config.yaml
n_experts: 256
d_expert: 32
d_shared_expert: 0
normalize_top_k: false
routed_scale: 9.64
max_steps: 4399
Below are experts of layer 4 (counted from 0) of a mixture-of-experts language model. Rows are named router (the router's row for the expert), gate (a neuron's input weights, with its number), up (a neuron's input weights, with its number) and show model dimensions 0-255. Each number is 128 + 24 x the weight over its row's rms, rounded and kept within 0 to 255. Numbers have three digits each.
After each expert's rows: a language model's description of what the expert responds to. This comes from a sample of Wikipedia text that the model never trained on.

# expert 30
router:162077112137133138154144165087111119129116094128124163106114125084083077173154151122101142170128148127169159143150129163088142107110092141088129150110134133143102092163137095119124122161109154123155136146153127152136143177149194126091105093120175110101137153161131127124146131162113129165144154122110106119101082120136135134175115084154114097111105099147128121152109122124125147105096127131141108129136145121152084114122137103139148127169082136074136149158133130148156098103086125142147136145144163111084163113127112148111137133119125084177119141155092133142125143129160138141126134127149115065119108109128102103164162087139114076118105130123138113149166134158159133146146130143105094117125133122106170125131173116159104127112106130100113138140124091117174163147115128
gate0:134148132166122120165139094143133134117140102141121141138124106167140103141126144180150127116163165124102120128117094115135135137169153125145090093130126139098130160114111133054138163092132083110162078132116118131098170115095138099115161124157100121106101112158137112131124128189152148147137124133131091162108104104134095144120132111164126141132128117120158146154125133181102127096119120148101134138168116137103133095083100150137117143149098159080118148115124170153108124145135127109103107108129137154165144101104106097131147124136158106150187084170106132110164090158129117121173159121118135123133095115137138114180099127108133102144122082184125132156147121147145109119160107132150128169123102145123113110124144082105122111111092137136086079184173146154130163128142141
up0:139101118108107145120118116129123104122107103120113145146186127116166131096125142186139122119149088100133170116109128180126134130099167152088125112152094097141137098120165158109126182130106124134155124124138148141077153131144135164163130119111103120149161138099156115194125106136155101132143136096167137141121142135127139152136115122132117136141114154122112147087157136090108124078165077126095112119153136117112113111148113142120150168129125159155090121152144143103114167112090162107107123150109151118155136077111142054168120125124120133098103123179100100106178133144119155135153143118091103094125118104149108117103129126148195091143120108153117109130165144123118128149072130119151127102105134110123159141127155127123099115099139148111079142145119145145118158069115159
gate1:117067137109152133117162125100114172079097114086097180103140128111090128102107119165152110051103126135077167123159152132114140122140129128138115079093133129100128152149129099137094155120113147101134091105173143126139120147135108130119129161128142164132113155125145098126139134132177144132135106119112168163176143144146147099121148155140118154150137134115127160112121149111127086092099155153079140107156111152144115121144124111095121165176167090124131144105150103119127147186165117128158138148150108110126138117175110139121151092122132112146143103119154102113135125074095151121126200105149150090148094141147143123109142148121123125159145133142120132113131127155146110103113137092139150118135145119128146123090136104090114152108110142130110192132108098081117112150107162
up1:118104129171147138117141164094124083104091103125157135112100138142151127118151109127127152157167142107148144124168162077122141104126116104129154123169122138116128151123170157129120129130134084142097142138132127150130199139126110154111136142103101131146099096200141180152113102118125144117146142106142150135133123148116150123129130133139082135096153097152120149160157136104141095107126109132087105119102137158155096134138100111151111148146133142159117131112128138139122138087119126131112163117151157143145105093117110104119144090133123145091115142141165150093152098108155106086117154106140105131118109114130095066091080130085124094149158096169123119145130161115144137138128151123071161109154163122151116119145144123133139094116083150176076175131112132115133152057113173
gate2:135099126079149178102157148160102131156109140139140136127115129134130076110128107121137111107130131170133119124142121176119135113158101178139127125113090187107103167141153096133106106121121161130110097127088135101080148120143136134153109126162150140087162134113088157131098122147140150121118093136139053099146105116140101082099162147152125143114098127122139100122125139118132107127139127158092126114165123131065117115152117150165161148110129104161114098105147168118132127173157132126118133130159093106131097102121150167179135131133120135129125090145154125132119154107168110151153084163107129134160113152153158085083127133122109174121111134098146110139137106142118096162145122100130149092089102149151129129133137116090135111120076128121078145135131179100132089155154133
up2:096179109134116100114184167123143101134108103080093115146203154137132177180145125164148145123086111123126164131094129095133162174086115098138115142114137118136160092130141140143133104147119126117190182159126120162104082093128165129131124108204100124114108122124087119127164135090110128150139130113120171144150104134111159152153111078127155137131115133140123156113118133079139117119138116097186154112110132106117115127107145116110130100158125130112135189159105122127133144119121115111127169107124140140123129141134113132118117102083119129108139107130109080177183106137155158134113079138117137160101127122113108148091157119140137128124119161136081125131127155152120145108137130147129137147144112140114134129104086145102165109123143102119152096114080146126121127118146131
gate3:146148120093148175115123156132140096120112116119113123143110130139092126159131119103141109127140138127127157155188089125147142121131149132195161157196116108152125122126128114129098169120116148137140079145134086090116113149120136139110134113119123145119118152111142159079112129150149155110122149093126109153129135137109169131140130097155069141107099119149154088106126128130147122116151124126108167129113105143099129132132135133162128196107145099158142079116123157077165130175136154148104157097128095128172124122096151118113152108122135103204120100128136129140085160122147134121153076108110170128144133150142088156124164151111154119119101163092151145145120120118105140113111099096113124154127104121157120176132133080136101097124102128139117069137095145135146075142103136
up3:142132110136141184171149146099146111127120116096122114092095172197130138086105111069155113113145111141080132139169147123119165130111100143125082150140149150156126133123154129152099127124132112121132122100144115120144130138132109147136134115150194140126114184108106178138105140131145113147131140112079123164094149137113136095128136101173121121097104126133144118077169113141126099124139162129103104116154117115124115105137107169113116133138149097097113134145126118096142185167144166166141167075120087115123147120140109152167125132144130124128155140159130094131140157145095130132142122156175144101114125132123127123116136124099152105103120147129151115174126142133161114132135115064074121140144122108105073155084117129098152049149131115118098161144117107118137131101139133
What it handles: Media and music vocabulary. Nouns and word endings about film, music, albums and TV, like film, album, song, and the -ing of mixing and mastering in credits.

# expert 35
router:136070119142110106151144162126131095148163123123091153124117104092070098113170149121086157195116151126175131109135126164096117137130146162118134135106129073167156104151136132069122136160101177142134137136144132135148145164144168123105134130089156106097102134147141113147144105155113126170112157128109117123100130085113133140114144099142133084129130109167128118118089102138154167115096168108115140139140126101141129094122124105128152131131101109094150121165160104143179114091107114138154089133133140084106149149151115132161160145129095101159138157126113151161121114132141128165118137105134134105133136119102116087181125098130095127164128132142122104129152144134137132157116122161133093092142106088096162135144140140153128144137163105090082096102131098112151186143129109
gate0:168128110123139144102142120137165102107120125103129142176166147169115105091135122168115145148110109124104136133127121123119109098166152138132119148128161142113151115115171139150168127129125125113141169112134161166097061103117148116116154135159140124139138158110151062183074149123155182120126121131159147118141145121108170141126101157151106099115129134121122118151108161090094132101100147148124108123165144101151104155152140107099132164107119175116139126107202155129099117131102101134130102151122118138165139144081115144141142139102146145141175138107124166121149089141132155107066139137093137146144128127147130103092159136093115105149120126175155122141104104103132102114119119083118132106109108100108163109075121122069158129122111158123171088151130132115125089134133110
up0:140154131104135146139126100122172163120143098124141144105118105180105155129132134117097108110128141118131123169129155146160091110114140135097131156117145135186136154131117134129095141140117093124109190103166138156104162093108115162123100136092148133112120100105118184147167117097156109120157103123124131100128136126138129116132137112133077158107079123132167118130115090139099177153143126126146145124157146088107118074156138159144103122139151161115143117168131147135159128149100146109117144145099129125110132164077158163110133146137107089170154157134114160102152154131097093154132115165111125186115123107109136141103152104120150122175091160110129123071188135142138113148103131096108139148120129093143120145142121123132110126124078120161126148096145186137065094118135138
gate1:158132128139113137103125127157100149137130143066109157120094130157154141113130135154167095111130137131129110098100097169084160113171124170117124137130124087132184187128102119130072119121148144157154126125060107144103118104126090125122123112134137101142125084132148132084145135177151177126155132153173111153125120138143179122103104109113092165122147137105111107094121144123132103140141168121108132134150113125145130091155080120147144173103128153118140122119122133111136102128150112133187107183144132135120134115131067137109153137123100152140171165115139131110146113163145110132151158133103126102087099202147101155122147152102108114089112108113161125122154106152140133087089098095129163118128134144120115120134133119125100107128131151130114138137119178093086118118135133
up1:136169139124146116124146136101133156097137113135142094153182124139091103119094101136089092091158173122096116141128122105196074144132139140121140125138141159148108100108140126144116122120119132136107131163170129112118128176091130114086125111107110178172115184148136110152137133123123084135137137148088114102127142123161095102110128126109125123127085124169145080151166112118131122142109129119129081111153130137139121172156103160075100134175129095161149129108108108116143153115134151125148091081100118114124115137121153113153095144156136122109088150112144124186115129174112154138188117123141130112108143074114155095125129104131116117116136110127130122123116147135109110138149132117129111126114134146142150065097136141168125129136120133155156113182127060127187140160121122
gate2:105138114102104100188128091090160127165144169123156164124156125118172135116143173147172140139113119137129158107134153149138134101148150095136121122106131137097139104122155115114147141127127100134125086102106092096167127173150105147141102117100122163136133118094144104111125110118169133085075165134156138122115119109126117107178095149106143203115170136133106091122107119125107172108130081152116097128166109097101161158080128178155137114093159093100126091113149136138156136140136106130150133115163121117148179114133143099146114124131136138145136121124117146163126132116163151122119123101137133116152098074093101113094153079129140146155092110117096150121089107083099113120116162107143102129106103131099139140139140135157106133106147136126136097110134138096188138149145136
up2:119134127116106114112140152132130142163133080172121138145081121047142186145146116101116147143136091140120118167138092163108122103128105087115070098110099139119139133065104122134164121124128135140174088111177128167107154112149156151118153115143098166136136089134128104119134108150120125142171109142138144088123147168138141170116131082084126100123120113136139098125158128123107100124109132105138108110124134129149102126140117186193127090152135159125128149120125136118086143106142138124168129154125156120103157118077078147079123128161101133112151160134170128153110154122115093110139109096073140141157136156155116087159133165131119138113103127162129123132112138124120141102152131135131113146123184163117134128186116124140133114127120163115112104135142107156140150122104115
gate3:133152138099154117134139163122144191105138153128160146112109113216138111107111148156162125136168131109135092085164164108138115092129132130116146100120120127147197191160121151156129106097116086162133173142155183148165122094138127153094121127145118074120136098112111135150115125157139144148162108126124119171079126130127117109186138136141114121156097131109115116099092110131127160118141121140138158126106137160118136153164137108102116126125089157117105138169165130149154148132122137150110125153140152135139158116155050106118104117116117130101140156136087116129140113101135114133113119136112122124107091126109095113100147133086076116143133143103149126133113145137122126128096145104121123087159129116082097120151111125184156101131112133110106127087152140100085142122113139
up3:116120135136114142127095131119109135095100161142125135118137066125139109094200117176128105157129117128133164105148171094134146137120117152077138107146102152148081115124123149178147087110137141146149154112113115165097149127137115143126128136122089078149114096141124130096091137108162179124116074105149083146085129148155117094150127130092110112134135135117090106118124129096114098117137095153119111144135120193169123158156144090103125167117132145081100132180129151149111146110112145164121140145155126080148103132160130122125100113110154189140089102124112152101157103154134154131103151150140139095117071128110147096112143140128164130117126139170127115104109113140145124117131175113142116131116125162126119129160126095131149132121117190162121156117123156137106153129114169
What it handles: Past verbs and endings. Verb endings and full past-tense verbs in narrative, such as -ed, -ing, -ated, used, played, laid, located.

# expert 41
router:160091114148141112154120154097147123102132134102111151116121114122095107144141138131124108179123187109139116155166118139105117124128113156084130123102147110173143118137141107103148145166126139144156162151119149146120128148204133110110133119135125091114160155173109105137166115147087122154101145127110108088139082089111148112119153103154134097092146106144154124129110084133127182092118131102176126106145145114131124123108133133143171102107115104097145117152162087166177123079118103153141097117133135083120169142131114113118152147128100148125139168148105165168132126140147116129090113108133131130141141141107121097141143090121133129151121158133130097124136147122158110119137130151110094125166135119091180119145151141162125075130129065114111106078111132089174155138078159
gate1:126136129142166120177127149112115142166140145090127101141100125138122139155161117147150105111152123128139093146135123101096127096107135124124140109181121125159156115158139085097142166132149124141172095110127160147157105144104137087138134127150142088098085136127129125161104141148118088113175150152097168110134079165119155099115143137138082124139167134122128176078048162125144146132126116126113152132121139116091151177138119137122147118105144120158106145118197118131130113129148138125100140140136105157119121142156133126156124127101131140108128093154104118118192150096127077128137119122209125135112127117124116131127125152121147142143154132124091110124135094160125137119120137150122143136106051151095134074143102125104137103156093126132113127107127110075093109126078116
up1:124147104106096138108099110148159086084107152139101128110122132125137126145100128097064152082097110102126146095154105164126118120141095134162151147093143082125138135118117134139135153122118127099150145127155104125093155073118090131156144119092115137103151137075134142086161136141116135130090137117168095135122176140128142118137133090122108112075089122135111111129160111170088075081142148128112157136133131133156132099149126122149104124182125130132150081123142179135162137144154099118144193052131147104127114167135144131123156116152127146149126163110186174138110109165107128121140126121113137134161115166155140131120124149191109127147142126150144112128139165101140109130168140134146139138120148105135082121137128140108122143141132164129149105123141162169131104113154156
gate2:136147113137131124144166071140153124122098124154141156126160164175133126126120112176166107136159111118128101146168127156096120104115098108106121106113114115133154133130112095117163126134126109122166139064093089141091119131101099126111140116151132097158106112151114161139131142159130090143077099118095076108169170189135164130122091141186121138120169121122103135159119152134142115129124151125146080127180144167137143136136129146097125112166096175111133118112185133097080133142117112122124153107121124161137108085122129159133145138141120136126157153141080129100158127134109113109113091138105150114120165111123135163133123120102115121121123121132103085102121125132137071104188160097151134159149164180129124136118146138139115111154093111140151095144145115095169144150130117
up2:116124142141118118096128088155087105132134117123173107147154164138140092123126124130132109125130121092126137113113137151138168087133134110154113127114152132160175099133107141128105149136124118137106086137117104103129130126066133182136121132087146127131161144151128125155129119139135137109123095139106127090114166135107087132146112154052084120165092126136093113106209147152113151134114190119136112119087103102109148126133122120123094134134149140146124179118087177119115122108103144168147133155129118107135110057188158151134126124092095118132107141132181131097140165161124158112107129153114120177073116097128111113154160133098076137112127129119094147138130148105095124133117113127142149116146114156134111123140122102116121154105118161132129140182104134181094142132114132
gate3:104126120122127135083101126142124111141118110146170144160093124101145100139100136141126090132086117159101121119147133126124136123127114181169161109138164128081123140103154125096117147140133102118154071123070087102174162089129107162088121115148152169135150110144142160127167142125125099127109123122164099140116096161161130150200095206125135128123093129144129115104171078157145103168100157142110096103166122103123117118146097146138091146149153154131105129122138124151126118147167125093137141133134156135144133144119137102082133105144138156141134142136114119144084120139124096137129128087148145119160167155135138143132130162151090142146123154124101088159112126153137148100134086154098134103123134129117111136145127093149120111130177105142091112095179104144099142093133160
up3:107108111147132103140149107124131153170123114134178133136143109162130101132086114104122127130127163112110150093135143123148106173139131143143137105104173134132125158088136125098095184129139180140131131138138119109159141090178091158108152138102169138152094141114093163066105148119113114113085155138113130122123197125133158129147133170124143142136134122119147143033145100190120171137131120125108146143163139130145121167127103169123102108089139167082106108127156144088159113125118115120142175103073096099133101136137150121121125143136129119112103109154102129111122134126123132154182128117128149153109138130125129120140136115092102136124132168166112152138151096124109113119104114112129160089140111137145108090128161099140117146118097111125104121113152108163125139066093127
gate4:134106148162125151145105170154160125158175113164149150139086106124121141188139141134135165119137144164107120091114112117113069159131097092143107109122146120110079141120119143083145173130106123103120167107088118125116102136092142163148075137135143117137103100184114136117115147090120167139130138141175129113139087078131129099101132134107195151146160118132126134148115117105110161121097125118153171133111104105127073106113120135144155133120113122117122101137189113108073117145139117137150113101132128114103167152172138121155094139129125150123103097116103118109148106124139070140126146154106118122193178147136122118146100114136110135121128131098107128146118134094148159100104126161122116146119119096137127102070122133133116100142154091117128157145140109151148126179141107
up4:112133134128113108108141067143167133146163127104149104113154159162142118155145120143117121119119094126131121115138101140126103065106150120132127104105150124080115128128099104155134113160129152130097125100152118152135093135115097175094131101127157134117137152112081147144106169122115138137144106113103135166111107136132145094119148134166099120135156110149121117136081130094124120143085119147138147159142158120066121109137115110114120158138131118198123169105142134103121158194106170125097119131181170140126137141119142152150152154081132115141090131124106152141130105117130148154146128159119127137108102126144146080132120144148087136097136171211120147152163138104102109131167151111144124123145077129098134101088126148129126180131151087143073131101142153148108113147107090
What it handles: Determiners before nouns. Articles, possessives and quantifiers opening a noun phrase after prepositions or verbs, such as a, his, their, some, several, every.

# expert 51
router:143099127125130137169121136161115141145133108118096133130117113075037096138155159140132128169131165120167103142152120197112116090111128135091141122127158097151154127140135081096123128148099142158135131157147144114151134167162166120094133122112197096132132178166124114157173129152107105161146152145124089122101106084105118127112153094122131105134120102162175117128095111117125166100100170116100113148140135103123137122114131092111144115130095085112142143150139113137163114092106132132148087126138147092124146143121129134109165164135133150152161155126090154179112125147152121141096158098141105096135152114092104108177117084132120109149108122131132128116135151132137131135145143142114099116112111122099181119131137130133107141153130111101133119126130095104174164156088107
gate0:130136112169105138137128207158165105141163129136106101145156165134081114090129109157132120124110137151106115100150130118139166148122028138142152145181136116163071138133187122125109112115109146148113128115139114156117156114153114126104155105161077140130118127145129114155146111141141150133120141125101124075089140136123143069128143166089154143127108135132079078143173163137103122118136134125139094119086110099111147124130122128138114134140158155105129088102088136138143139110162129149163124097127110121136145145144109131110126155129113104155143163147150133134127108166122188147126147143115159136113150119165129152117168131131152155196105115114111123107121124091128116101144139099127133096128106082158107112107127139086091135103136122150125138117108106102150112097153092
up0:115123134118138159092157122131140105096115166112114125099098115106138152161142137114114146133073114123119145145151133124117144177112157108095088079126088094139171144169112094117141137156141127095134151116132163095128115137117197152130143131111112150125130121101122112122127131136162120138136147121138144140171091130115149101127109139167105111112112112136137162164104116089160105114123096134103067127099160129133148139131114126155132097122119061076141135143133144109130115134137120145130164050136145084144144122080124148139149138131112107128151122102134130111139159086129128130120098106189103152129117138095141145131108153170144127110151175076124145151095175159099118116141122132139123123111152077099115140128131114122137116169145132112172087106128126164140192173140175
gate1:150164136136127151105158137145148158141134117105166141160105115091133100100105094132159183167096139134104106123137165126138130106162118098128111124105114188162096176098100134086122135109137137113114140103116157116160117159136163113124150136152121124166105068158126101112118118112165109117105131141140125073120122131149122158139104157116119120118155118154149158127082152161149097090103130118125114125100139113148156126142147126110125160094093156134107114110139122105102154095123142136152142081127117116127167139125166168140118130124140181154175160122184095157105102148096072104103132170160095128117159106146125133161106110127100105165117123172115110098078129187134127095112121123119128142113150111130147074116092106144105134142135119126143126161129106139156089140102140
up1:116152125148121129137128075148168159124134131129134129115092106095161137091181114175174129175151133113122184097154106111156129117124060162147128133093102091109118154105127123159099164099138115129128107150126121135141146122105097135111130127138151110136122069137150059116173094127127121143165112137168093124153115140121132144135150162097142157143092149159108159106119124172116142152090129149133119098139138124119116079082110126137133150127091131151155111138067125139121161125121129139164090127135113121132117112153129117143166125065104164153115130135169087096080121116116145120137141130139142076117143111134144123140166162126137110127098126136067119125163107091098129115159125103131140159100121124127165133167127144132117157125132115110103123143085110091124095149091123
gate2:137125139157123159127112096172122189149115158152129109110086137111126134114142124112181134116150142119119122141154152120130161114137122161118129134117123110115150122154120130119118099112169146121137116146121116116117128136140066172161107137139145166153121129130106146157113176131129126117137108162064106107131095091107124127110126117111120102132108131164131126151104143183179081079076119089139174160082129085129127137108154083119123150100176108126125103124105133129118112121141154172158125061113176131128138119131128108127128144114084151119137164137164113090117123131134107104113129153147102126068160102139137127159111100111127123127142077123158152088146155079112140087088145147118157130094146174128127136136140073114162134129115144140160097099141133120175154115116126
up2:105100147121134134127088119113141181139134152165148120115087103146143143128119119140121125093164137110110134120085115102110131157145149117158125129120123125098124139171136130101160132128126125098127133167145113101095182181113081178097105114089119075133151143090161123163113091124137122149178120147175155093135127108129080101144128139135095143123139123147107111144101118147114130132127110100115174145102068149151129136142107156135101108109124162105155091141098141127167127108143114138140121067162145118157163136147124135126107114167162101108162131129126103101107133124162084123170131056127147115144141129116070163169118071117145159133116091099113170103122139103120115082100113152132140129122157148132141112148131133138154114146115137118168120092143127130141163142151163
gate3:130148108151091103095165113139129131139120144128109112114095146119147139150153146126096183112170174117145137115093082103125121143131134172105094111147118088164098087136197129095128091168114112158150141130120122112153138130130147125106144142139153098103134156114143128127155151120132152125090089137169142133113114162133131104148120095111132102148175145157140089120143146149126135100138107123107094155097097128125139148103094112146128138053127113124126097097122112091108116093173148133182130109176159106121115145075129166078174127143119118123124101116108183148144131119152141137096097132128134126164121176135116149137118125093154123119124137108086143117131119150103144085148119125094178108118137134125152119132112165096159082127107118139119138111190096122164127165119132
up3:076113140164100120157171088146103171166108168114123108141093098125118135124144145157156132114144121150153130147130128085137111121105115084127137085147136161109058159130144156166116150105125111150099103116142081118121124126114110150124103108136098168157135200114134089189115123138109143116100115128125111163112096161169106114159094131105135131130128160101130091098166146115158128116131109123118150169127115111116104139114112103128099116133154150118133149103145121142074096119152140142152121138167135139143153094088114133113124100118145148112118112121124111160114144158142176145102119131156135099119118144137131137104109136126177126094117096103131120126112096137134156079142124145133191128126185162142159126134108100117127141086102147173133192114151138117110089163144136
What it handles: Biographical life words. Words about people's lives and actions in biographies and plot summaries, such as died, engaged, sentenced, return, wife, support.

# expert 37
router:180128049104128135154137131096127141144120121149096156113135122113132140115146139104153120136150132105147151167177147153124110135100108157109136171134129141127119141141115131145109109148111122173108155149175167125117110127170129142076121114133135136111136151125125141171132133164125135162085130110134142115160121081063118159104159091120107138069130105144175092140140124121146132112152122111118112123126187103120098108133080088098159109102086114122167164137139125135147100129114110134152130149131141072122157144148098151119168123133119137186146145173124123152122078118138127158098164114123130120125134142115099132130146106123110085154099117088147105126134151117137121133114057151091112146168140140098182137145146134157157110151142080121147118101122127116130128116098088
gate1:117135126127084153153159135176138144104174131118115167167137144141126124122168160104148124137116119097123115163140144173146155123052143133135134152138147128121158130115116127120166134144122129119086134186121121143153109126114170115125150129127128108082121129106133126151136107086127158114080115137095154147145112078103114108144115166108093156165108123136134084146104125097165139124124088141141148110089138124093195157138141153115127120125152094109100146132118112125156133131144111119133111131115192086154093100097151113108176090153126156194099103125111138124132114103123127121131127129085147163118183133133103180147165102140152092173124147118132119121114147115127127120135106124167110129111117087093111152125115105121133186088139145083121138126157171151141118114141145
up1:109130120136157171101141156147143130114086118126132096147126087136115111114118144141155115110119135108138134110114178198160119111149136098134144111135138119148127131103112167121160135117112146097113126079116118125109189112109133110105215110095113161114131128139158137147128138130084169134094130096141147147124125095121101148164157085138099147108170123147148133131132121093134121114138109127137149099153154104162172186160126117101140120119112142105103096112129121122135155098150129138128124082095142188122114135123167104154125123155159149151141176158157123134125140145127198147083100145121141127091152117134119130073113138116137205157131114147141110077075103122131112103110095117135130149135126110132126102107090128109154167122170148136136137114135122168108103120129119
gate2:147107146143145102168132125081132137127146066152132152159066131138115146125125121155157113114099128144145134125134153095103125093114171122127109119094133122161164149138146131133130140130124133115136114184096171131148134186172155123094100115147115105112133219130141106121121140128178103121131123138103134156083091125157115132150104149114145142126136146126191146125114113101075146138132108109133104106133094130103148128093106120145134092147136136122122139116113134156141128131146124149081108107144141154106118149117118131090112131122163143126111111138143126138119122123136071122143125137136157070090138119141116094178077128097121154113103116120091144164175128127117128054119128069130122112142154171162148083136123153121165138095185106111126156118127105112123122121143157
up2:159135126125119152130142135160134109085113181112121128083149110129170128129142139138109124116139146128131109118135066124121135083151135139125143128168159134100114132099089147151112112138128125137116121121169061125136108098109112123135150127103157158151142075151145117123119123174086123147119130119139148127152157105051122120095121087142101087103141123126091101168136133204154119136104177118134153136158130129167117116128128139122139121084123134119145111134163143127161178129107118116130154130140094102137134113132144111178142132119132111107145142099113149163157130119138134116120138133137114174155097142124103142122119129156090148141148177096085103079111111122137124201145125189155119157091134100117100106139145161147071091162098117127110100115123157142119130134091089
gate3:112131133127152187126127168101161141108123108151118101130091116125116101120117135127114111126138124136119137150156120089105162156138166154104146137117154129090098116148130195116145134130108143100128170121107170144126143119154138143124163117148128144147136120140152141123128111118128125116102119116152134155114127104131122175141105106133119144134098111131122170099148113121143101132132162119121115106134141127119139121114107107093135142115094145123096144114109125129092074094120089133124146126100158127119217137125130139125131153091148122153154151132141109153157075165158082093167096073161120114125133127108114137103111134140166102111157120087097110134184086124186110182121071123130127151121154177128091079152113192090180123142120151137140161149145155151136121124173144
up3:094163113137101149127114111110134119159159082138129126119116129134145145125141136118148128139103116139117110139152138115116142131170131143097135161131136136135126128133135111139134100124138106100126147125105083127151107131155136115109086115151128100141119157132092130195126110107168109127127093144120147114153113129127118168130134076125143120181110128122138139176154105072113113085149123106123119186107132106108128118098146159129117078128150142121123155138120179091157171163139154136125117194107179069124122117162114087134128116113125141159107166173149121133106137099137119081158146109111161120121145129099077171140133147180148093140107123120085145133122152151131168084114174153127126102140136129140121121081129111059086091116135176101133140134129119092141146125185126
gate4:109115124104133137105143149097091146129129137137148118131101129126074150151143138117150117128132123148127137097153113160139126141135125125134120153146126104106126125121136134142097109181134117151071145104127100120143124110156168172100131124146088135132141181119118183094127129131134149127109130127133138094125131132109147121138126145116136112148122128113173126104138140054140130076128131125138097085123104117152141164121040134119120159184120106108123118141118143126142117119110130122136128142136144127137102126089097158170112116099086139150102138139100118115141141119130137129185135115102139109135134173111116181098137097149091089191132117135133146146133138133121185122096093111173141135162158128077182148081107147114112102130072110132141109175051094118117160140141096
up4:168132128170140116132124091132153139135103101115087099144179134116158105113135110121086126135136140097107129167127103062149137120139115127116061085101133155143112124135148132114093116100115138135164110142135176109113118121129132077125147144143129125122110086149113101142136126174145139143120122111111117152136145113123115124103131065157156140120100123152136113116102122181168119161152135133117160176132181174106127095139174127117154089049124118130142143110125148140114138122150123122090145136148109119127142137153114139083150119117098127133154093115179117116117128139129141122101130112136115160129117081142150092167173148135119153054103185109115109156112148138131107161155137125094108080137112121166096120174124111126146120156184134136109113113127140089134129120116118
What it handles: Capital P name initials. Single capital pieces, mostly P, also G, D, K, starting surnames and proper nouns, e.g. Pablo Pastor, Michał Pietrzak, Late Pleistocene.

# expert 31
router:165130109125122112165127159140155130148126159144110148128155124144087132163148153134132110138125189105153122142166126133103124118095069140096147156107141098166110146125139092085158143134125150153123166137152152127125110125163140134081124128131120114102145141143097128139144122126080090136084156122089140115140106092075147136103177109125131133075138123151138065137086101116133161116113154107158117141121178101127103094121119118086160120136123160128144141133141131138176120104111121145130121113138131123090135161130112133130146162134087120131119156125095139151160114119131131135116114119119124097160160147127132125108115090124120136198126142113151101119155134149133138158131099166121108122157106116076160123132145142166188085141135076124130053077149095136159145138084115
gate2:113164129184144124168088148133113088145140131136112135124153116117138142132088139077105117138124128094104137136084138127136112130160132106144152126144124136169109138121189126141115144117100132148130157154112130108116141141134123151129133144121132116156125129085112156136099146108142053121109110145138115172106145085128129128076089161148127131118155119127121112148147126171130117105130164138147176103149097090148127142122154119118114135144112141142141141099124116124100158085115146153161115131107116124086124073172149107145131148100079157126149097123087153128134158151138086108151117120117136197110125132149118134101091116108101133187090144066176140103106139143155172105123151152121109159123177113157132132090110084155125118122073108120116149155147156175121125113127158
up2:150088122097154136098127108118161147106111109119095132107117110090141105157158136163096136145154131103118165120155134124107147166122153129109124160084143146059118068115144164119100118149121122143065145114154090193134140128132135068107115122115144115109171142103100112125140120128111182132127120091144101139167107185130174136165188113121114139129123132122133170119127116122115108087136135119134159157160122101093149143093166129135125078151134106127116103160166133110103121115112121101126158105113103092142076125138087115127106144156155104126111151150158129140095089145120148140126117133116125108141160156108122093144181150131124131158149144162136103131174110160100101178141145101118155135169143113127105143151150146126145115169128138101142155096121150111131124133125115
gate3:155119147135123135103152172095142155092125174102114094157147162107152136117179110042149142116129113133115110108093175128149069146137104121104177160113117076086155133118110114101114144138139170112090121090110111087105123110124153136117114169101132157153097141106113131111146094089141125131072102124161151147147141123130132147129103170107106130123130133130149082119150150126136124131157079092117132091116155143151122153146153131126136173170133140095140114121112117132126100141134114133135133139121120133093153095103151157129124116149141131110125160140131148118124144109159076142110108134138138177185151133127110145077097135163123132174118127102138165105138145122143146158147069132134129204156142118139147107113117114114166128117117144105103101132147152119128141145159107
up3:124164159163140163126124115148111135155084091113073156109162178091093101119143122097120094096095122095148113138137200124118088137135132091166155139129118129111141069148133118149139152126140175142075102146131187121111116117121123086112124137113158089134132124159123121124165140108165110137122108164131103132124152092133132142164120155107137115157093132135159137121090137135129159129098139116109109163118138088170160140097135139113131137146130120109121120128167128110168162085125155124100097142139174130099169084140109076136125113135129152112115145140090182144135115133134084139134077122109136131142127123133087148125137119140093119127187105140102153121135150131121112147117076092119105149148145117150151120137098134127131123145070155090139136155142164140109121122153159
gate4:099130129124135074084120072143129150113098105145144160147181137111112177161121138091144098116120121127128171122141127141146095074124103113121112048075117101175080162099158148112111105126148121153089149135144168115145120142148111128118141144158137132093162131071143142125152098122115093127128111130102119139163173145089146150084128111108130142137138129124127119100114122085137132125155127142169109201124131118085153145102129120128120163137138161157152116132120111134133170080122135122125128136097124131131119172116103190142138133142062107119131138124096165112145110149127172153083135104117141142129156103139115126129130117121095134118128103086109115131099143123106126134170137094148096098128140127198129125125098127127102161116142131115134106136137104115103130147106110
up4:093069110106089168132157143095129104122182106102129096153089150108099137089197119126148138135097132167136082125117063130127131129084126113160185167115131161158111135113065097112109127128119135153110141152104123159101130149114150120123085130159129128091149154171120167104151166145129137141085173122069134124154126129108125085154134121165153145132126127134164118152132163144119114111128169124110144143117143155138108108168108127145125136112120105097124123132095112141129109119122133111117154102149104143122133068136102070151146129124164116145112158130112136160145143164142138128132137146139113129133124154095123129128138118150145123117133114116117086166134148124103100151122094144116097120142175127124136130139119134094133103054108176167132129128158096135103144172117141
gate5:145124128158118140111122089152094124153109155122097101107180155147108102141073110130120094110127132087129095161130115143148111076122188158162097104128143072111139127122138121133104147154122150129158149160212143127194141116143101120116160151147132103137129080102132108177152122096121099115160127135127118116072106104120100119173130140134131108124136120146118124128127110176149135117127155123130117185099126095093136115122114141100124138133141129137126144098165130118162157148135170140119113099102162152133130141158128162072133180110122099117138122135182120089136121104149159113111114125153115126170128106146147110095098119140132111141106116062088121125165127137099116094099129131139118141139110114104122140153167143124144145144177107108100091144136128133169133129094143
up5:088103135131151091149124183104130123140141105116141145113132102104104154102155138111153162131093137156127158079136154128155155174136082153081136153124112166169109125145121136111146129113131173148075135105086140115121125133110137167097103119098123147078130139115128109121142136157140159124051149113143146147141124159111143135103140141133146138104106140112130113130085112063078119131151137109086101131076161144138150174142103105137151146156123095106125114139137165129097117118141093149124150140169089123090129150098150109147130074163090162150163161119093147140137137134117141121103142103115142099165135170113101140140113136165112125153136149135139128152082137185156127156142145156132130103154141100114154092103093130130117111137108120105148162173131139141097125128119132
What it handles: Articles in war narratives. Determiners like the, a, his, their before nouns, mostly after prepositions in battle, shipwreck and military history text, e.g. in the North Sea.